Experts of a small language model.
Size: 13 layers, width 448.
Experts: 64 experts in each of 12 layers, 288 squared ReLU neurons an expert, 2 picks a token, a softmax router.
Training: a variant of Muon for the experts, 1946M tokens, 9941 steps.
Below are experts of layer 8 (counted from 0) of a mixture-of-experts language model. Rows are named router (the router's row for the expert) and show model dimensions 336-447. Each number is 500 + 25 x the weight over its row's rms, rounded and kept within 0 to 999. Numbers have three digits each.
After each expert's rows: a language model's description of what the expert responds to; "comes after" lists some tokens at least twice as common just before its tokens as in all text. This comes from a sample of Wikipedia text that the model never trained on. Tokens count by the router's weight.

# expert 9
router:460528476501503501499481499529532495495495506465526498477489485496536510511522505434522535477448495520501558519467485494527492547477493482527504546523474486504512531475493518518501491511541479508458525530514490477509516512473522509494512474507512482478489484543489525533464496484540500480455492441491510515521460501476494478439490550455
It responds to: Common evaluative or size adjectives before a noun, often after a or the, such as large, social, public, broad, excessive.
comes after: " a", " and", " of", " the", " in", " an"

# expert 32
router:497481513477496516485524526512497521511505497483503469498518539484553483486477470481519521492495493507466452520535522495506513530474511519523478481488466521519496492512516553485479527508503535531510496481465490484501554500452527546502528469490514502494495506492509538524539518523458472486547511485502511513537500459530469491534512473467
It responds to: First digit of a number, mostly 1 or 2, starting years, scores and stats in sports tables, as in 1977, 2006, (10–5).
comes after: " ", " (", " $", "(", "'\n", " £"

# expert 53
router:513546491512505514502472473551488510502534530523503491507499472447479561537529521452463527495483492527503534473509484539489562521508484482522519460461541510505459468437488496456500457504456481504507482490535523507481510513517522487447556527551466500516518492472509450484483449502524506470522500495520526483467478453498468487434491545508
It responds to: Opening quotation marks before song titles in numbered setlists, pipes between table cells, and country codes such as USA, ENG, JPN.
comes after: " |", ".", "-", " |\n", ").", "|"

# expert 41
router:500537524530543498479488486514508500510542539471532518470497490520531527534443499518513437494491532480512480464482501482530530459525489486485473525445559518503503511532536542483519515493470485492511458510488516473479501432508535519482529486533537515491498537489515537471490502482463532517506506537519537545503471470486500542470451421474
It responds to: Field names in infoboxes and personal-information lists, such as Born, Died, Genus, Coordinates, Country, and "by" in Written by or Directed by.
comes after: "-", "|", "\n\n", " •", " (", " Succeeded"

# expert 13
router:518515478531505512508505495512492537492493454516534518459529478541515496489495510502516497568511518531470510467504487506496515477531501496511481509498475507492458472520523499507489501519505514509539486506551518516493476511542486457476503502491491530489470484464472460480544477488491497478510563500506509507514537503506514518485504508454
It responds to: Single capital letters or letter pairs inside acronyms and abbreviations, often in parentheses, such as the O in IOOF, FC, PNV.
comes after: " (", " P", " M", " A", " B", " \""

# expert 62
router:488498497539513470491504482537544499487513464524466550520494520503531519493533492473482515546546524483551525507464532493513496464493496513502506448529454494490514474497512453457496479509491500484519482511517487484485460480515525472520505493456510493516478509493502473481514528533531508477516481525466485540479500457505455517497570543498
It responds to: Relative pronouns and clause subjects starting new clauses after commas, such as which, who, that, what, he, it, and the comma after However.
comes after: ",", ".", " that", " where", " However", " but"

# expert 54
router:462529495442474472490476548525484501474499479485484525518532508532484485516483453497506545483540497517480502480463536523460517505469506558490510513501492497475486479480473481505468489503455461507526515517494507519512473537531524487568518504529480492500538519524467505474485538495511471514536512538540462499514471537486491479503503527480
It responds to: Colons and dashes in infobox fields and lists, and words introducing examples or comparisons: including, like, such as, than, except, especially.
comes after: "\n", " one", " such", ")\n", " |\n", ".\n"

# expert 48
router:501519516496504467479519459531542464515489463511530466522517493501502519485498511452508520496498480464473512552453527502574474501515471488520537528502490480494507494500514477533484524493537474509495496504465499503499486520475456523485524480465494508504526508524487520507472484517499471488451511464472516535483494519461542464523487493530
It responds to: Nouns for roles, titles and family relations after the, a or his, such as father, member, director, president, daughter, footballer, Ambassador.
comes after: " the", " a", " his", "'s", " and", " former"

# expert 50
router:484513481517475518539501552484473470502509481501533453485467515518463507469497470523538510485492470518473476524489518472501512500531524513491458517505498525524488497510517513517512505487525518501449532486530479513481533495467518512515499502480481526532502515467539540547536486526477448499495468493521481506494465466526537513485450478468
It responds to: Later digits inside multi-digit numbers in scores, tables and distances, such as 115–122, 95 yards, 476, plus spelled numbers six, eight.
comes after: "1", " ", "2", "3", "4", "5"

# expert 39
router:486542503502477499508499490532516499552511466528481530458539517484460489528476507503480522469505461534464539475473473541488508485515533458483515472464518508536468511457461498509509453505471477515515501515550543486491470513527457474499480523554517495538534515486489457508452432514475489513512478539514493455488460539523481542476500545527
It responds to: Pipe separators between table cells after data such as dates, names or scores, plus semicolons and colons in lists.
comes after: ")", "\"", "6", "5", "%", "4"

# expert 52
router:493489528499501544549456517493461516486532508572529504474526507483445542478469497512458476501478517459453527490476469546513523479519534471510491473475496521487471484490506497498507518509454498499486519497487507523518499494502438459528488533489519488525498508484515472492479461501479544468496474473515542493482509489521526550524484526491
It responds to: Digits inside coordinates, decimals and measurements, plus unit symbols like ″N, ″E, km, sq, %, p.m., mostly in geographic data.
comes after: "0", "3", "5", "7", "4", "6"

# expert 45
router:523502484504526526524452511533526478479537480474537541503510478525503482514533530467522505461484526457519525483476486484523530494506501507522485486498462497477509510495504485533530478500455474452453498469510480468479525544492504474508473465483461476481486550504485490516534466528488511512484547479487490513514462464530488507502458543461
It responds to: Demonstratives and quantifier words before a noun or standing alone, such as this, that, same, any, some, one.
comes after: " the", ".", " a", " of", " The", " in"

# expert 21
router:544464519442489481522544479473483496492492468512512504532471510490512511511512474553509508500462473509534467485534471476482487516495511494500501523481509496503483507510518476461526495482536541521473530455469501510540528515496531512473488518491496476476507479481498497474509506500460521545464493500502539447506458549498478524510470492464
It responds to: Month names and later year digits in full dates, especially birth dates in infoboxes and event dates, e.g. Born: August 25, 2000.
comes after: "9", "0", "8", "7", "6", " on"

# expert 30
router:529492498529504519508483516470524502508537530491469542479478510474519510490495489468499479538485524443491472488492493516514513496483500467487476516484532524471479498501494491510514482492490466470477499461474528504507495512511475489503529483503533516496494545512507520482507460477520507476501479466517535538511486484479487521480459448472
It responds to: Words in section headings, infobox labels and table column headers, such as Career, History, Historical population, Climate, Votes, Year, No.
comes after: "==", " |", "===", "|", "-", "\n\n"

# expert 47
router:480515496519515512540484516529476492551507497513521506498516493484493500511487507506477488469524548535445506449501478520494522494485459490524492491507550486495469489469483522498480531496436495479502518485513528537518471526508488463509518519509521533499504507481478514471497535485530506481477500496480502471498475521492513521484527541494
It responds to: Hyphens, slashes, degree and plus signs inside codes, numbers and chemical formulas, such as CAS 92-12-6, postal 479-0839, plus list dashes opening fields.
comes after: "\n", ")\n", " |\n", ";\n", "7", "0"

# expert 1
router:501524524553502483472496453539494492488514499514476521467547480472518509475514519471491503463456476494492508501469452496527527488515489472477489475502560484494487517547539556467504484515462485512477510471477463459489503498519471461498487552517523489511509512468520472493471493470504509498511477483477497494482467491452493498469500538530
It responds to: Participles and verbs after was/is giving life events or location, such as born, died, located, married, situated, aired.
comes after: " was", " is", " were", " (", " be", " He"

# expert 25
router:474499498528493473499480509500455503514518506459494553478526523504471519476529518522527485474456479498498522517472476535532518483515471499458447520523537517511520491520507477499497504519493505511487474473471498483450475466464483517494494530511523512515490527539487465473459525478502503488458495517472490520484545487509509465479479455508
It responds to: Past participles after was/were/been describing making or reporting, followed by by, such as published, written, described, built, told.
comes after: " was", " is", " were", " been", " be", " are"

# expert 40
router:508474501417512482488541498523501528542519460485540521515544507504548518497494477491525508475481486536512464487534510477517492508486516514494490532516457485536502525467511520481475478503533516519483533505471523475513505499537509502493500519467515516529483477498460524528482490517501513532508514464471509490515447488509441515524507495474
It responds to: Digits of years and dates, especially first digits and decade endings, plus century, BC, AD, late, mid in historical prose.
comes after: " ", "1", "9", "8", "0", "7"

# expert 24
router:499513510523465529518453497506463511472464532518534532522543538462472526477483499507513497442497458497510509495467504515534522506536503493517468474478515542463501498472510484472470503516454534479518519474513531503467480533471518490493525513513483523534484515476510479486464473435522484512523486474505541461457513501543483491467511521476
It responds to: Digits, decimal points and commas inside numbers in census, election and demographic tables and percentages, such as 1,966, 7.89%, 35,499.
comes after: " ", "1", " |", "2", "3", "4"

# expert 42
router:499521512524461503545490495503482479487517488505514509486533486511499497470495517464514532466506531510496531457472531538500536506518490491495480454534518504516444466490483507488480527499451468519472530495501528482523468515555574492497500508483513464520476497512457502516445502500515495514466481545527508470465476502496458510484506544447
It responds to: Coordinating or and and, slashes and ampersands, plus hedging or sequencing adverbs like almost, rather, subsequently, shortly, also.
comes after: ",", " and", " (", " rather", " but", " or"

# expert 7
router:558515488532536506478524510485498472474500532502443512471538520507494492461499522488471475512495479470466504506476508519529500499503492535482495503544526542511521478505491451500455534515549469477510529531477518504500477498512459519503497503477533515520514502539527487492475516548496519492473484479487488515473469482518545503529493502548
It responds to: Nouns for competitions, games and contests in sports and politics articles, such as season, game, tournament, election, appearances.
comes after: " the", " first", " a", " World", "'s", " second"

# expert 15
router:546457517458534512506540483513468496485449474496482477475515539492499487479491514479533506502518463497545475508542460472501491518458507561489525507510516499494456523494510481481520485487515525536511502485462518500474550513489551513497525512494501499467546487482501518491521521503454524507479540516508497463524488535521513523491494488455
It responds to: Digits inside four-digit years and season ranges, mostly the third digit after 20, in sports tables and careers, e.g. 2022–23, 2015.
comes after: "0", "–", " ", "9", "2", "-"

# expert 5
router:524488516509470535555493471451473528509493459487497474488495477530479493538449498502471508484474511530494472514509482494510473514496523511502452533496513527498454495499518504500530518474464500522543518501498538505488516510477526494524525505493525522489536506492501517518528473524505506490522486474514522450546484528476482502453518517483
It responds to: Digits of the second year in date ranges and active-years spans, plus ages at death and Thai or Cyrillic script pieces, such as 1920s–1980s, aged 75, –present.
comes after: "–", " ", "1", "2", "-", " –"

# expert 31
router:516538494517459542511508519526471509518513484480560487483554479456480461513517492507465533480485500495482515463448494516482510505491478487489469481516502514509505460474514517467504528478478512505485535475475537474486497521489506498492500524484527519465486483443483511516545485479511510508481527472480490472471537527491475531488526499500
It responds to: First letters or letter clusters starting a word, often right after a hyphen in compounds, such as -l in evil-looking, -H, sh, cl.
comes after: " \"", " (", ".\n\n", "\n\n", " '", "==="

# expert 17
router:532546471489462495525466476527479505521528482499520510477489510474498479521519446508550500484478493461497524526459453495507511525487517507534497503511534487493505503459498490499492507561517488525513483462479526511466503518452479511512480524455540547481470517475523514479517506474536509459505534498467489476553468477509513523468491521499
It responds to: Digits inside quantities, decimals and percentages, plus mid-word fragments of longer words like un-mer-ited, sub-ter-ranean, 'ra're, percent.
comes after: " ", " \"", ".", " (", "–", " un"

# expert 55
router:487538481528529509548478520552503471521515493518510510460545489490469495464523502468484526475470484485521567483512488496511543526497478440521512491469507484510474489453469491513493513526449495547496525494523486509510483519545502501504495537507525519536507501459525514468459508505505469509491472496495530492467475480515456517448469527487
It responds to: Digits inside numbers and magnitude words in statistics and tables, such as 0, 5, %, million, billion, thousand.
comes after: "0", "5", ".", "6", "4", "7"

# expert 61
router:516486507476544513495458480505479455486544518505473525532547524491480550460497543483522479496512518467513467482489477523483503512525487505489462527534485468505533523466517527513461505472484493484500470488504501470470551489509482530500488494513450469485507491496470516527533491497494512511448479472489470517531497496531521466497486498549
It responds to: Words for naming, judging or stating, often before to, that or as, such as known, called, considered, announced, understanding, intent.
comes after: " the", " was", "'s", " a", " his", " is"

# expert 4
router:539484506497491470488494480467499499465492578513442506492509493507483515507516532541477497512469506527530480512463501487498442486513497507493511518530554486522518521544484530539449478490542472491506499472501506491525512491508465500501469530532491499510514500528519544477489529551435511492479466491513535541477488504550529454531487466553
It responds to: Past or infinitive action verbs and particles in biographies and sports careers, after he/she/to: made, took, joined, won, picking up.
comes after: " to", " he", " He", " and", " she", " who"

# expert 56
router:484522517513434455533507541451537539488494502497495529520516459483507490492458499503518520494529511483530516504480530467490520507490493529480500462530466520511476483513487507476534526518473499498469532502517487519507479505530559488501496513479536460481500498472452490513441525470485545494512501538494519484464540515514470519516551479493
It responds to: "And", "or" and "to" joining paired words or lists, as in from region to region, urban and rural; also verbs is, are, has, can.
comes after: ",", " well", ")", "\"", "s", " which"

# expert 12
router:442542459517513501499521530529503513484479507524498521505498493474474515513513519532500509484462510513504496463453468473487465488480505501464531480492492526520492510462540553518535508506470477517562544508515478464521515528465507494511492513542466452528514479505454505467549487475466527548513484478469551472487472474469483517502539533503
It responds to: The and to following prepositions, especially in direction phrases like turns to the southeast, enters from the east, 7 km to the north.
comes after: " in", " of", " to", " at", " on", " for"

# expert 19
router:488522481483497511472478506485482491490499548519464481517488519532496525518496536473487551545467495525480510513486491484540488522512495497501507515516528462518561545495505538543456493480548465510504505495449496495504473465499475514479470513507469563495467510497525576513474545496536488474465482473525511542515504507530485452483475471542
It responds to: Base-form verbs and verb particles after to, can or not, such as help, support, prevent, heat, flee, out, up.
comes after: " to", " and", " not", " can", " that", " for"

# expert 57
router:499497474534473530489467528470495485509535519491496535469531533469498521494494506485500500477507488463457534498500480524464528507494491500530482493526504532469479479516463472511498502454467464463508492466550522456509506514522495492546527505517538489520525547487491479449474462463481545482525490524544490523501515473528507478470530498470
It responds to: Pipes, dashes and header abbreviations in table headers and infobox lists, such as Pld, GF, Votes, ±%, and |---|---|.
comes after: "\n", " |", " |\n", " Team", ")\n", " Votes"